Experts of a small language model: vocabulary 16384, 1 pick a token.
Below are experts of layer 4 (counted from 0) of a mixture-of-experts language model. Rows are named router (the router's row for the expert), gate (a neuron's input weights, with its number), up (a neuron's input weights, with its number), down (a neuron's output weights, with its number) and show model dimensions 0-255. Each number is 128 + 32 x the weight over its row's rms, rounded and kept within 0 to 255.
Before each expert's rows: "raises" lists some tokens whose logits its average output raises strongly, later layers aside. This comes from a sample of Wikipedia text that the model never trained on.

# expert 1
raises: " |", ".", " in", ",", "-", "\n"
router [142 121  68 105 162  73 112 127 130  79 158 109 131 129 121 128  93 172 131 139 139 193  67 134 158 108 158 128  58  97 159 118 157 128 164 154 154 148 100 117 100 147 136  88 170 132 101 127 121 128 132 150 101 174 163 129  86 150  93 142 154 101 150 116 216 141 112  98 219 132 128 117 125 140  83  96  85 134 149 143 158 194 142 140 152  89  65 124  88 137 150 109 128 122 165 135 124  66 124 142 109 101 132 140 156 132 138 142 144 151 103  85 116 112 156 170 163  80  94 152 142 124 122 183 118 134 158 120 132  96  89 131 145 187 101 137  91 117  76 111  74  75  80 112 156 107 106 189 116 149  84 162 120 120 159 107  89  94 124 145 156  83 108 128  96 125 135  99 118  47 139 135 140  71 148 131 110  79 167 160  96 163 137 125 188 121 194 175 131 112  98 147  92 129 188 138 175 128  66 143 156 116  86 117 193 180  58 111 181 142 172 121 101 129 149 172 129 159 177 118 148 129 143 122 164 139 134 171 136 155 155 111 171 114 199  44 107 122 179 114 153  97 144 183 106 108  57 121 134 123 174 101 170  79 123 133]
gate0 [104 137 160 130 140  98 124 170 127 119  66 140 123 132 105 118 114 151 100 131 168 190  87 175 141 146 136 150 174 153 154 128 132 115 161 184 130  42 142 114 137 136 150 107 130 116 135 155  45  88 147  88 116 119 131 147 164 143 159 156  87  97 129 112 178 117  84 115 182 108  61 172 151 150 168 167 171 105 172 104 130 137 149 157 111 132 138 112 157  89 127  99 119 159 126 136 192 119 138 107 182 112  91 109 186 186 216 145  62 117 106 168 171  63 155 148 135 161 151 138 136 124 147  84 141 186 143 113 165 147  99  56  90  56  78 143 129  93 163 115 176 130 124 175 111 192 151 113 193  68 106 130 150 164 143 117 180  85 142 150 149 130 179 134 171 159 103 129 117 122 111 115 111 174 139 162 102 124 152  78  97  69 108 146 140 126 158 138 122  94 102 154  78 108 152  94 112 122 109  92  97 130 117 151  90 163  89 164 166 142  82 132 114 111 153 162 135  99 156  56 150 149 122 137 112 120 131  49 133 151 132  81 144 112 122 117 199 161 122  76  95 116  75 114 176 124 120 136 167 119 150 169 107  77 154 101]
up0 [188 171 153 128 112 120 138 135 114 130 121  89 141 106  76 151 151 113 214 140 112  76 120 134 116 106 134 131  62  78  96 145 128 124  96  80 134 141 139 204 125 175 142  74 138 189 130 113 136  96 104 138 125 148 125 122 125 153 122 179 164 146 190 100 115 164 197  71 111 104 234 150 115  99 115 101  93 134 176 150 151 126 138 121 112 117 122 157 121 178 166  80 162  81 133 135 121 150 135 148 111 128 111 130  92 111  98 124  98 137 102 113 169 132 145 141 129 129  53  95 100 111  89 130 151 109 122 115  98  89 148 132 132 113 112 206 135 140 115 103  88  90 208 108 191  61 144 168 186 187 170  94 163 121 174 103 125 118  99 126 105 114 147 131  92 116 134  99 203  79 169 157 169 144 107 129 168 119 170 169 119 168 109 132 112 112 177 145  98  96 146 154 158 118  98 170 155 129 115 138 199  97 109 138  99 113 160 112 146 113 149  95 102 124 115 143 136 141 120 147  59 114 141 135 183 158 118 165 123 192  53 210 141 129 115 134 143  69  91 107 160 173 103 173 120 170  94 105 101  98 151 138  82 150 149 161]
down0 [121 133 125 139  93 134 104 213 161 143 100  99 165 100 143  93  74 152 105  86 141 121 220  80 116 166 100 148 105  76 164 108 138  57 176 176 145 182 119  92 158  94  76 132 116  98  94 179  97 158 104 117 122 132 125 140  63 145 146 122 181 154 117  99 159 144 112 113 185 135 114  67 104 150 151 108  87  84 118 169 123  89 124  92 169 151  59 125  92  82  74 118 129  93 121 152 155  90 145 135 153 131 160 123 141 160  65 109 140 184 132 124 100 144 132 123 140  91 123 136  79 171 129 147 151 111 148 136 117  90 221 168  94 122 119 144 125 155 172 185 153  78  87 138 152 133 159 189 145 113 113 115  99 112 104 103 150 164 150 172 134 129 138  85 189  80 135 182 125 147 117 139 146  69 119 163 139 154 124 120 159 146  90  94 100 134 115 158 150 105 153 138 141 124 145  86 138 145 166 110 125 126  78  98 162 202 125 118 152 100 148 118 140 131 177 120 148 174 168 161 160 165 122 108 155 172 123 168 157 122  50 140  75 158 168  55 144 156 106 114 164 156  74  97 116 149 162 111  96 128 136 200 172 151 128 144]
gate1 [126 121 136 104 135 134 127 155 120 144 149  99 154 128 164 107 112 137 113  71 179 100 105 146 114 116 147  70 196 155 149 105 112 114  79 151  77  89 159 152 122 113 167 104 116 110 110 166 188  95 109 105 152  91 155 223 158  83 133 181 113 155 120 121 159 149  89  98 174 127  90 128  85 140 102  90  82 193 126 115 136 138 112 205 127 129 151 172 176 131 174 124  91 101 135 134 166 175 156 135  74  72  76 184 152 187 136 132 106 123 143 138 138 136 108  76 126 210 102 158 143 162 122 144  91 164 199 141 126 125  48  98 134 156 130 170 106 201 126  95 130 162 142  89  73 123 131 139 134 151 154 143 184 141 128 146 162 161 127 138 202 159 130  97 151 147 130  81 106 124 106 113 132 168  90 147 138 113 130 159 169 132 109 117 107  97 112 127 102 134 141 119 105 146  64 115 146 163  54  77 153  84 149 148 120 126 121 163 115 182  97 111 108  91  85 156 147 132 196 107 148 116  96 111  89  73 127 132 140 155 110 102 108 133 128 176 116  95 166 104 135  97 219 138 169  79 152  86 159  61  97 177 149 114 110 122]
up1 [116 139 100 145 137  97 145 137  97 121 127 137 155 119 112  82 100 125 130 132 107 123 140  95 104 198  90 139 113  69 135 150 114 106 154 144 171 172 141 117 123 137  64 120 150 116  83 122  79 111 195 104  71 137 116  52 162 120 140 101 135 100  97  93 102  63 128 114 102 104 199 138 145 103 141 116 137  96  60 126 159 139 127  57 112 138  61 154  72 161 122  75 132 112  78 131 126 103  91 176 156 217 175 122 119  77 145 147 158 100 160 125 124  90 122 147 145 126 173 104 105  99 136 102 145  94 118 110 115  89 182 208 163  99 136  82 165  62 138 169 142 113 157 172 133 147 132 115 106 127 107 106 102 115 167 138 139  75 116 110  80  90 132 123 159 111 187 179 153 129 196 157 165 100  90  69 142 126 137 155  79 143  95 109 132 161 142 120 200 102 116  88 139  89 171 138 148 104 146 144 131 118 111 156 142  84 111  78 114 129 175 118 117 189 156 100 119 106  76  97  81 148 175 129 134 149 159 136  82 120 150 133 145 143 121 154 142 125 100  85 105 185  68  71  88 213  91 130 132 184 122 105 181 141 146 146]
down1 [107 108 146 138  92 101 109 120 156 139 129 168 118 107  90 128 156 135  63 166 169  69 145 103 132 140  88 154  95  83 117 123 160 112 165 168 178 177  80 143 160 145 102 199 154 163 104 131  73 125 158 186 167 128 124 104 161 119 146 125  89  94 158 173  66  62  99 129  99  95 152 128 147 120 153  91 165 108 178 135 198 139 178  63 127  99  97  88 149 158  99 144 164 126  49 138 137 129  97 188 141 173  98 128 129   0 116 117 154 119  86 122 171 104 112 157 153 149 157 155 108  88  94 125 151 117 170 142  98  95 160 173 114 114 111  93 127 119 102 146 142 134 120  93 134 122 109 106 171 122 139 149  97 111 153 161 131  90 153 183 109 150  97 102 199 117  95 164 140 133 167  96 162 108 130  83 190 140 138 142 148 126 133  89 151 122 158 145 168  79 131 101 126 125 102  92 128 139 113 178 167 146 128 131 125 103 119 160  81  83 141 145 108  92 130 137 150  75  96  81  30 199  95 171 131 136 154 128 109 140 120 129 164 159 113 121 126  81 126 132 169 171 103 110 145 139 132  92  98 117 103 132 202  83 156 187]

# expert 3
raises: "-", ".", ",", "at", "o", "id"
router [ 99 131 179 115 161 158 193 157  97 160  87 108 151 140 129 162 134  97 126 159 119 104 184 156 149 141 138 120 149 129 127 187 122 123  72 114  82 132 154 142 133 109 147 149  85 109  85 117 144 126 165 101 135 124 106  80 141 156 225 123 105 138 105  89  70 159  64 158  52 181 127 170  85 137 147  93 183 121 148  90  87  72 135 103 166 142 133  72 176 146 127  78 132  96  98 124  94 193 132 147 133 158 160 155 102  98 128 107 113 119 189 156 101 122 125 111  88 141 138 145 100  93 123 141 132 144  94 136 116 166 144 171 108  91 121  99 138 137 186 115  89 167 102 110 107 210 123 150 129 151 197 101 161 177 134 110 113 158 121 144  58 150  95 117 110 152 103 163 135 188 146  90 129 142 155 135 174 177 142 106 168 129  92 134 101  97 106 113 176 124 164 148 165 136 105 109 128 112 185 128  76 129 118 161 148  60 150 122  79 144 152 146 142  96  84  90 173 106 116 134 160 100 131 215 117 106 112 113 210  80 108 150 106 176  81 183 185 122  74 145 129 192 155  77 144  97 130 123 118 151 104 145 129 160 121  89]
gate0 [129 146 132 116 153 187 110 146 190 121 133 132 171 180 160 153  75 112 142 196 105 137  77 165 136 184  89 150 148  82 137  71 103 164 148  90 174 132 129 118 109 182 128  92 120 134 144 115 142 127 158 152 163 146  88 207 144 141 137 106  86 101 155 134 119 169  87  88  44 127 154 150 153 117 129 135 143 119 155 166 160  81  75  95 139 113 130 136 125 102 160 147 186 130 152 103 100 145 110 107 130  95 116 130 160 114 153  90  91  86 122  97 145 133 118 128 124 141 182 110 154  64  89 135 131 132 131 174 140 209 126 174 120 123 168 109 123 135 101 113  86 124 121 103 125 149 132 154 120 124 122 161 187 206 100 134 112 143 140  90 115 124 116 129  97 119  96 118  75 110 116 154 117 127  87 149 148 153  69 115 106 141 134 110 110  80 129 169 117 144 167 165 183  93 136 125 130 178  79 183 116 233 121 137 122 110 136 107 118 217  96 167 143 102 107 123 180 110 114  95 139 126  87 129 108  44 188 115 101  74 102 201 127 133 107 128 117 144 119 154 178 140 129 152  86 190 135 133 119 179 140  48 187 200 133 133]
up0 [ 94 165 113 123 136 140 113  95 144 106  85  91 129 176 168 127 119  77  97 151 129  72 156 145  66 107  99 169 198 134 121 116 113 142 114  49 203 114 134 113 146 171 142  95 135 133 150  79 111 182 155 106 146 140 162 137 162 148 113 117  77 164 114  78 169  78 139 137  74 119 144 191 119 113 135 104 171 154 211 109  88 109 143 180  53 146 159 137 103 104 114  77 159 159 116 125 108 195  98 160 140 133 129 174  87 128 102 129 137 104  73 138 101  83 157 133 147 119 147 123 151  92 142 157 161 121 150  87 112 140 158 133 127 170 121 134 104  61  66  78 136 141  85 108  91 102 103 170 165 179 146 124 155 204 110 119 129 112  60  87 114 146  90 101 135 186 117 144 185 190  77 142 116 178  89 143 141 176 147  98 141 161  95 139 122 100 116 147 126 123 103 178 156 115 113 171 130  96 178 192 170 110  76 143 134 137 180  84 150 159 103 134 168 140  87 146 149 137 126 145 151 163 153 142  95  58 133 158 154 132 149 115 136 117 143 100 125  94 129  77 146 160 209 115 105 122 121  91 135  88 127  99 159 123 130 183]
down0 [152 170  67 146 191 165 147 114 126 120 156 106  78 183 127 152 120 121 168 185  78 156 110 118 120 180 149 105  60 150 130 121  45 169 105 112 145 155  65 168 150 129 126 122  95 145 115  81  78 176 154 165 161 100 135 131 165 142 197  73 147 124 166  85  89 152 137 174  98 158 138 176 120 130  62  85 156 130 159 160 114 147  49 141 130 111  81 117 127  94 168 162 159  97 123  56  96 160 133 112 175 129 141 159 154 172 147 152 109 120 141 143 206 143 129 145 174 136 137 147 182 162  74  77 161 148 139 116 161  88 102 155 165 114 100 159 150 113 155  91 123 127  68 120 171 136 143 123  61  96 158  96  96 161 107 138  97 114 118  68 105  98 174 134 134 120 110 113 118 129 126 119 145 157 129 160 161 162 145 169 203 170 159  89 144 127 109 100 126 104 133 100  85 171 143 111 165 106 137  95  78 126 101  69  99  77 121 111  60  97 166 107 171 148 116 148 110 106 124  85 117 123 119 124 136 109 102 119 169 119 172 118  72 122 161 155 101 148 100 139 130 120 136 179  71 112 136 185 191 150 141 116 136 140 160  98]
gate1 [ 91 132 174  93 125 163 124 161 125 129 131 115 139 170  99 126  81 212 116 104 199 108 140 121 169 140 119 124 129  66  58 129  72  90 144 106 128  95 166 126 131 165 136 159 122 126  95 169 119 135 125  90 128 133 148 154 186 129  57  93 158 138 147 137  76  76  98  81 150  84 116 172 120 109 110 106 134 113  95  97 174 148  93 141  94 143 180 117 124 118 137 138 142  79 182 131  66 131 143 174 146 143  95 138 176 125  90 100 165  75 106 174 103 133 161 170 116 160 126 194 134 168  61  96  84 102 159 136 171 127 156 103 163 160 120 109  88 178 123 165  86 116 150 150 122 151 146 162 144 122 182 163 147 117 166 143 146 149 131 144 102 123 123  57 181 174 145 205 134  77  58 145 127 166 114 119 141 126 121  87 186  97 130 112 106  91 119 102 147 199 112 119 178 108 137 106 172 118 120  76 166 112 102 157 162 149 133 128  63 106 147 105 137 150 113 162 161 120 204 132 134 125  62  88 111 159  96 156 181 105 132 139 181  89 148  87 119 120  82  98 122 115 138 132  91 117 177  87 161 144 147  98 195  97 118 106]
up1 [ 90 223  80 167 102 102 143 105 149 162 145  89 117 120 114 191 122 102 196  87 142 212 137 135 128 163 131  87 126 156 108 164 101 154 123 139 161 128 139 101 124 139 125  99 139 123 187 128 104 147 102 135 117  93 110 127  85  91 147 148 151 142 228  96  96 134 142 110 107  68 137 151  87  42 147 119 129  81 144 140 121  84 117 143 141 172 147 162 143 170 116 147  79 113 132 152 126 175 137 126  81 106 145 137  76  94 143  97 147  94 161 110 170 140  86 175 157 148 185 188 144 118 178 105  80 117 119  84 165 120 150 154 102 132 140 167 180 131 151 128 165 183 153 102 150 117 176 148 142 116  99 107  87 110 168  91 150  95 161 184 181 144 162 125 166 123  98 124 165  70 103 122 179 152  77 127 125 140 139 120  51 132 112 137 148 102 129 165 144  90 110 130 133 165 135 114 185 122 134 160 176  85 112 130  95 179 123  90 120 108  82 170 131 136 176 128 179 114 155  79 184 191 141 123  95 106  82 136 138 121  74  58 136 146 175 107 138 144 180  72 120 143 130 121 126  99  84 147 143 158 155 113  66 144 141 148]
down1 [ 80 101  94 123 100 125 143 117 148 145 132 172 149 136 124 133 104 188 116 176  80 113 137  65  56 111 137 130 128 152 142 160 128 166 148 168 164 151 141 234 236 130 134 100 137  97 129  89 126  89 133  87 150 136 139  92 145  95 123 109  64  99 163  83 169 128 165 112 117 105 113  96 112 154  95 119 192 135 129 152 122  86 116 113 105 119 168 141 117 118 141  65 122 120 169 130 132 139 143 125  66  98 137 183 146 159 154 136  76 123 130  57 125 104 142 128 101 109  85  84 122  65 104 112 167 164 142 161 118 137 154 120  91 111 185 139 126  99 104 133 143 158  94  81 134 163 107 119 182 133 110 123 159 125 103 156 108 123 174 148 212 109 143 103 189 121  95 128 176 110 151 170  84 169 135 135 136 172 101 132 113 108 168  69 130 165 152 165 112 113  84 131 168  68 170 175 100 172 136 107 127 104  48 114 140 118 161 118 117 182 152 132 115  56  90 147 111 108 188  91 145  84 111 143  89 103 152  95 193 127  86 156  73 142  81 122 122 190 114  76 124 171 158 107 104 164 106 151 136 110  98 151 111 154 116 115]

# expert 2
raises: ",", ".", " in", " and", "-", " to"
router [162 161 110 123 101 149 120  94 212  61 128 130 168 108 153  96 183  89 145 132 129  94  73  65 114 144 116  88  87 128 111 119 132 170 170 125 123 134 136 145 154 179 123 111 148 178 146 128 122 137 104 117  77 117 166 144 150 129 120  69 140 123 118 167 147  85 194 163 131  96 102 115 169  68 109 140  83 134  76 139 148 150 136 135 130 132 152 182  98 106 151 208 141 170 137 114 162 117 121 101  94 114  75 125 160 140 139 108 138 127  66 100 169 130 103  11 105 102 113 125 171  82 155 117 152 105 148 136 115 134  87 100 114 180 120 110 112  81 127 162 162  47 161  81  81  96 140 113 131  89  32 107 114  82 120 135 158 121 160 105 143 157 130  77 151 153  80 141 127 114 149 123  88 130  87  96 124 105 105 105 137 100 165 135 142 152 149 194 122 174  87 103 115 153 131 152 114 152 156 100 163 183 111 101 144 128 101 158 120  95 130 149 124 129 134 147 118 151 115 125 115 134 125  46 195  84 190 172  52 161 109 136 119  73 109  80 109 171 136 108 114  61 118 119 120 187 127 175 121 103 135 122 133  86 130 180]
gate0 [120 143 128  86 141 143 146 105 159  94 120 151 143 131 180 154 191 129 108 140 170 115 180 178 150  99 150  62 151 110 117 126 122 180 152 158 105  65 143 141 188 197 121 109 155 153  91 116 107 146 145 161 127 149 180 120 134  92 130 146 141 132  61 172 172 119 168 174 107 108 166  95 163  80 131 138  98 152 171  53 109 142 165  92 131 152 125 114 164  92 128 117 124 116 141  76 179 138  80 150 160 139 115  90 178 103  66 136 117 185 114 123 178 139 145  78 101 125 141 121 105 113 139  74  93 133 128 151 134 181  68 142 160 172 183 146  31 195 127  78 134 184  71 167  89 148 115 108 124  78  94 134 112 140 131  87 156 177  76 137 174  67  88 166 102 198 139 187 164 109 148 177 103 125 133  97 135 139 113 119 100 112 172 127 146 116 124 147 140 131 109 166 132 168 162 134  77 121 145 142 123 149  94 155 137 155 134 130  70 166 158 143 147  58 183 142  93 143 132 191  95 138 144 106 148 141 126 176  79 155 170  99 141 129  78 158 113 123 111 135 146 133  78 133 137 140 115  81 133 146 133 172  84 174 121 135]
up0 [159 138 163  70 139 130  90 175 115 219 131 167 135  96  57 148  79  97 140 125 143 158 140 143 141 142 154 129 125 111 106 111 155 138 107  88 153 165 130  84 144 192 178 165 115 106 120 154 145  67  97  67 124 143 135 144 118 122  97 172 126 109  72 171 120 135 176 107  97  63 140 101 133 116 180 153 128  97 100 148 170 121 122 124  88 113 154  84 103 176  93 147 115 140 104  88 118 123 105 165 174 107 119  87 171 102 132 130 149 184 110 107 143 126 162  80 139 174 152  87 109 127 145 154 174 129  82 110  95  95 124  96  86 110 148  79  80 171 214 121 149  85 138 103 146 142 124 115 128  39 150 134 177 145 102 128 139  97 158  90 121  66  88 142 171 171 190 215 102 145  79 125 159 170 126 130 130 139 122 125 188 135 144 136 174  90 116  74 100 138 105 106 147 132 113  99 108 169 109  91 127 117 124 142 178 118  70 129  77 117 169  88 130 135  78  65 145 110 120 159 144 146 139 145 124 133 107 228 125  91 160 106 144 113  79 143 132  89 127 138  61 152 162 182 137  90  81 109 143 138 131  88 154 142 128  98]
down0 [ 59 105 133 116 117  99 158 175 100 148 137 134  90  81 151 194 143  59 139  86 135 145 188 101 106 222 169 114 115 127 165 116 157 123 140 133 116 164  80 163 152 140 186 116 147 151 101 164 153 159 130 167 153 135  92 121 140 112 123 106  74 133 154  85 140 111  92 142 103 114 113 137 128  65 192 136 136 145 117  53 108 148 163 109  68 216 175  91 123 177 146 160 154 194 103  75 181  55 112 164 135 138 170 117 116 101 106 144 129 151 132 115  84 143 166  76 125 146 134 102 144 135 156 137 104  89 131 108 127 119 106 133 182 112 156  81  68 120  97 134 146 105 123 155 140 123 115 134 148  86 156 180 120 147  98  81 128 122 136 104 176 149 121 147 157 146 119 119 174  70 106 149 134 179  96 121 143  71  73 155  72 106 165 183 125 125  88 160 131 104  63 142  78 150 148 112 133 154  97 128 150 136 107 126 163 151 125 137 129 116 109 134  50 119 205 100 137 112 149 221 173 141 174 115 106  67 139 185 121 166 124  84 163 146 128  95  87 136 107 120  99 129 115 148 128  96 164 121 144 159 131 129 168 173 133 155]
gate1 [ 96 169 150 145  92 145  94 122 129 154 138  86 100 107  73 116 104 125  32 108 169 129  99 157 118 121 145  57  76 108 131 161 161  84 111 184  91 117 191 129  83 202 118 148  88  90 125 129 175 130 127 131 130 193 149 167  68 113 106 149 125 126  97  94 126 100 149 143 155 164  80 122 132 119  80  86 132  79 121 106 159  71 159 126 170 140 190 149 139 146 103  78 121 133 127 158  22 121 122 130 136 102 181  79 203 111 171 175 117 153 119 104  68 165 115 126 117 143 155 110 131 143 104 147  72 132 125 116  74 101 163 125 133 135 128 130 127 114 125 124  80 146 142 170 157 132 193  94 106 175  92 132 111  97 131 160 114 105  68  95 168 122 123 121 165 162 129 111  99 134 114 126  92 149 164 118 178 153 135 199 130 135 110 132 106 109 106 103 116 138 161 135 155 107 118 163 173  97 121  73 108 168 138 198 192 116 186 119  91  91 171 162 141  94 184 128 219 122 123 106 145 126 131 143  94  86 111  92 144 114 148  82 110 127 102 159 146  81 102 151  66  94 167 144 144 128 108  85 126 119 132 138  75 132 155 167]
up1 [116 126 142 142 198 120 177  95 160 147  95 136 134 205 124 101 174 164 207 139  96 124 103 164 151 121 153 151 168 139 160  76 155 142 143  86 202 169 133  69 117 126 134 147 195 154  84 171  60  99 118 125 140 104 151 138 122 117 115 126 109 117 171 125 146 111 175 110 186 139 145  92 152 121 139 149  95 146 101 113  86 127  52 108 110 139 117 184 153 124  81 154 129 124 110 123 131 143 178 104  83 179 146 148 138 144  71 135  85 127 111 152 166  81 101 134 118  93 116  79 128 109 193 110 130  90 193 153 124 138  81 171  72 191 114  86 133 176 109 143 150 122  83 157 128 124  58 182  92 124  91 127 134 132 114 140 101 124 227  92 192 160 116 154 103 165 151 145 109 175 127  74  92  93 163 144 146 176  85  78  88 115 113  75 126 118 157  73 147 145 125 138 132 168 102 150 112 146 131  94 143 139  74 134  96 146 119 144 129 156 117 191 156 169  91 158 113 126 134 134 112 109 111 118 159 166 161 133 138 147 116 113 183 142 154  74 115 159 123 116 237 176 142 151 137 136 118 101 109 126 144 105 101 115  88 144]
down1 [128 144 160 157 161 173 118 117 127 143  66 114 150 156 132 100 157  81 115 124 142 130 143  74 142 108 209 109 160 150 189  97 166 104 147 128 150 122 114 137 155 135 119 207 143 154 123 104 145 174 124 161 148 162  84 133 133 195 118  76 111 137  89  51 118 156 178 109 120 100  92  99  95 144 122  20 141 127 173 134  74 136 131 145 101 142  94 107 106  88  90 111 163 173 144 143  97 149 125  83 120  65  97 122 101 131  86 135 136 111 101  75 146 162 142 174 136 114 120 103 180  87  98  97 162  90 100  79 119  79 124 113 152 144 125 122  74 105 135 143 139 171 149  83 148 115 119  95  77  99 148 149 103 151 134 217 145 138 101  90 108 108 156 116 114 142 144 145 119 103  57 127 177 128 110 121 105 169 158 124  94 112  90  91 190  97  82 136  61 104 183 120  48 159 155 197 136 122  91 129 130 173 188 164 106 109 147 115  96 145  82 156 131 156  83  95 106 128 132 103 175 122 135 122 118 130 160 126 139  94 148  93 133 172  78 107 117 114 129 217 120 129 146 170 190 138 168 167 148 159  98 112 160 106 159 107]

# expert 0
raises: " and", ",", "-", " in", " (", " of"
router [134 124 103 149  77 108  45 128 131 173 153 169  70 129 129 102 125 161 104  89 146 125 113 125  92 106  95 177 175 157 121  67 104 115 136 145 173 110 124 115 139 129  89 138 139 115 197 153 123 131  95 135 162 133 111 180 128  71  50 156 137 130 147 152 112 109 191  93 169  83 130  89 173 140 160 198 122 125 114 166 142 109 112 164  47 145 134 175 127 139  96 147 116 159 127 131 151 109 128 105 150 126 121  94 145 162 111 149 133 110  92 142 142 145 122 171 164 172 130  97 136 205 116  66 122 120 134 133 151  94 165  82 155 106 184 171 145 153  86 142 192 170 176 180 153  97 141  76 134 111 136 157  92 111  95 158 183 111 128 118 185 124 173 170 173  86 186 101 134  89  85 161 147 131  99 134  80 121  85 139  84 121 145 112 105 159  82  51  73 137 141  97 125  91  98 129  98 137  99 134 158  95 184 109  50 184 166 127 158 106  81 101 123 163 168 140  71 112 109 146  83 156 116  52  85 172 123  96  61 156 143 112 144 116 142 156 102 104 152 145 117 108  97 164 132 149 168 115 123 100 113 136  97 147 141 129]
gate0 [145 122 116 149 182 131 105 124 102 119 116 113 168 124 188 161 183 144 144 121  95 125 196 133 119 141 134 206 168 148 154 131 164 144 109 153  90  98  65  95 131 166 138 164  87 143  73 204 120 131 151 122 137 130 144 126 145 181 110  90 125 111  96 102 104 143 146 145 106 139 126 149 177 136 155 150 140 109 164 124 105 148  62 127 171 125 171 100 133 119 100 102  92  92 153  68  92  83 156  91 117 139  87  98 121 135  83 127 114 208 164 143 168 166 203 111 128 165  92 115  75 150 138  97 153 139 168  76  82 111 129 150 157 130 155 111 112  85 145 141 137 139  91 145  93 160  76 100 159 177 192 180 115 127  99 123 123  99 138  95 143 112 152 120 110  97 154 145 124 133 188 115 144 106 184  99 138  84 169 143 121 107 139  86 126  66 101 107 115 150 204 124 149 123 162 171  95 120 110 122  92 139 104 130  88  96  92 137 146 118 114 109 141 111 141 200 198  69 201 117  90 159 119 167 111  84 160 136 129  92 131 145 169  64 190 174 137  72  91 141 155  77 141 133 135 121 149  76 142 148 118 166  30 114 130 100]
up0 [166  77 141  99 106 124 159 147 127 100 161  97 114 128 178 140  83 118 123 156 103 163 104 126 182  99 162  54 106  71 124 249  94 102 129 118  75 119 153  95 148 128 125 124 109 115 150  87 168  95 109 114  92 107 137 146 161 124 112 100  83 168  94 122 104 131  61 111 129 134 136 133 126 127 189 102 127 116 186 118 138  64 166  93 149 143 151  74 111 135  93 119 173 133 140 128 168  73 178 130 171  87 141 107 150 119 137 118 121 128 136 139 103 197  59 111 122 137 130 123 125 118 112 116 163 142 150 134 138 156  78 137  81 118  52 127 143 147 228 171 121 140 202 154 119 125 171 132 160  85 146 118 125 154 102 149 136 105 128 122  74 208 107 172 129 123 177 133  91 129 110 110  88 176 141 123 153 143 127 137 157 104 116 181 134 170  96 106  85 108 161 131 121 151 120 140 171 131 130  80 171 137 187  69 150 112  72 148 185 126 196 192 133 148 130 156 120 144 142  91 192  92  77 171 155 100 137 161 133 132  93 128 176 158  56 162 150 115 119 170 134 128 129 127 106 160 124 179 154 110 105  92 167 103 113  95]
down0 [157 161 157 108 104 145  98 165 113 140 123 145 133  73 145 131  99 160 101 125 153 152 147 135 131 121 114 130 164 162 162 111 205 126 161 192 135 123 128 139 177  75 136 139 162 112  96 163 144 143  98 180 185  72 147 190 144 133 134 119 162 149 143 126 119 121  77 118 153 181 179 141 189 137 104 101 100 109 111 155 137 105 139  98 104 130  59 105 121 103  81  86  96 105 112 112 111 122 110 164 161 107 124 109  92 115 152 165 155  99 112 110 158 104 161 166 210 142 137  51  84 167 118  91 215  94 147  78 102 175 111 109 134 142 118 182  83  93 123 148 163 123 124 111  79 101 112 116 135 124 155 164 123 105  98  53 112 156 161  69 118 140 156 125 163 114 101 137 137 145 159 179  85 106 123 131 161 124  65  92 166  91 107 126 200 163  90  71 112 120 139 153 163 128 154  99 156 129  70 167  99 134 146 118 156 176 102  98 154 111 122  67 124 127 187 161  47  96 106  87 160 170 129  21  91 157 115 113 143 164 154 107  80 183 137 155  81 125 113 107 127  90 126 107  88 129 122 156 176 121 112 119 132 173 141 128]
gate1 [ 93 139 111 106 101 141 100 139  77 125 110 102 122 121  91  75 166 132 112  98 131 163 155 113  91 135 135 140 150 132  99 165 141 156 156 162 175  58 101 156 149 124 136  66 120 108 185 174 132  72 139 121 124 112 115 115 105 144 104 165 127 110  89 128 166 228  98 125 137  85 112 117 154 110 117 172 139 133 114 143 107 132 129  45 114 126 131 107 124 173 138 148 165  73 127 107 134 104  75 135 175 136 152  79 144 184 142 142 122 122 106 111  80 100 123 187 187 141 175 155 202 157 128  89  76 113 167 130  66 183 143 108 152 120 149 110 121  68 151 125 141 118 118 148 164  82 115 109 123  78  91 131 170  94 104 141 156  65 177 126  85  94 160 111  57 146  77 129 111 154  95  98 149 109 145  99 110 105 124 151 121 128 168  90 120 168 136 168  93  97  87 120 122 155  68 168 138  80 162 166  85 122 140 150 123 146 141 207 166 178  76 137 110 110 131 128 194 155 108 150 116 182 183 163  91 120  95  94 121  99  94 163 123 182 220 133 124  83  95 104  85 105  98  91 143 129 139  96 110 112  92  94  89 112  98  81]
up1 [122  83 132 100 131 179 122 168  83 181 164 117 125 162  72 124 151  95 110 116 136 117  88 149 120 102 172 130 115 153 161  86 137 139 133  89 181 131  90 172 117 112 102 123  97 125  69 109 156 135 163 136  95 135 157 143 122 196 162  68 121 173 115 135 117 136 184 184 133 103 105 116 108 132 172  89 115 167 138 119 118 133 111 177  81 140 130 175 125 148 120 170 148 160 152 113 106 139  69 139  74 119 147 121 116 111 107 160 103 163 103 177  76 152 101  64  54  72 133 179 165 169  53 103 146 111 105 169  82 183 107 155 160 146  98 197 176 161 152  72  75 116 115 168  89  92 145 127 100 133 138 140 106 105 157 114 128 151 123 135 160 107 119 169 133 172 122 139 100 123 133 128 132 111 139 156 164 101 133 156 162 100 122 137  68 111 126 126 112 102 158 175 128  67 154 109 158  63 180 102 152 164 185 155 225 140 128  80  82 148 116  78  68 161 132 141 138 125 117 125 158 133 115  95 132 150 196 159  91 127 157  66  97 116 147 130 186 120 132 146 127  34 116 195 104 122 109 123 165 147 162 118 105 158 157 144]
down1 [184  61 164  99 179 179 140 128  98 108 135 151 140  67 162 108  61 147 131 167 159 111 115 117  96 114 110  85 129 216 147 100 169 170 184 155 152 117 122 220 134  96 132  75 191  38 169 147 116 136 143 135  83 188 129 141 134 147 162 123 140 101 126 165 190 189 145 142 124  94 100 109 112 108 139 155 148 144 103 101 101 138 140 129 146 134 149 122 121 117 123 124 157  78 123 143 123 150 127 167 128 127 126  81 148 154 127 158 107 167 159  97 101 146 121 136  90 104 143 181  88 200 106 139 142 176 130 145 169 159 193  85 167 129  82 151 109 135  97 124  73 116 142 134 137 137 138  39 119 117  76 147 124 119 104 156 146 157 128 112 147 149 123 149 141 120 138 169 153 121 175 166 131 166 111 107 121 111 112 104 152 129 120 127 151 102 132 150 151 129 124  56  74 144 144 196 159 178 116 196  82 136 157 150 130 137 123 149 156 200 121 167  91  93 130 148 119 123 163 122 195 139 117 100 126 152  90 101 164 204 132 110 160 114 159 161 184 176 144 169 144 129 171 151  65  98 193 132 127  80 160 109 121  78 135 165]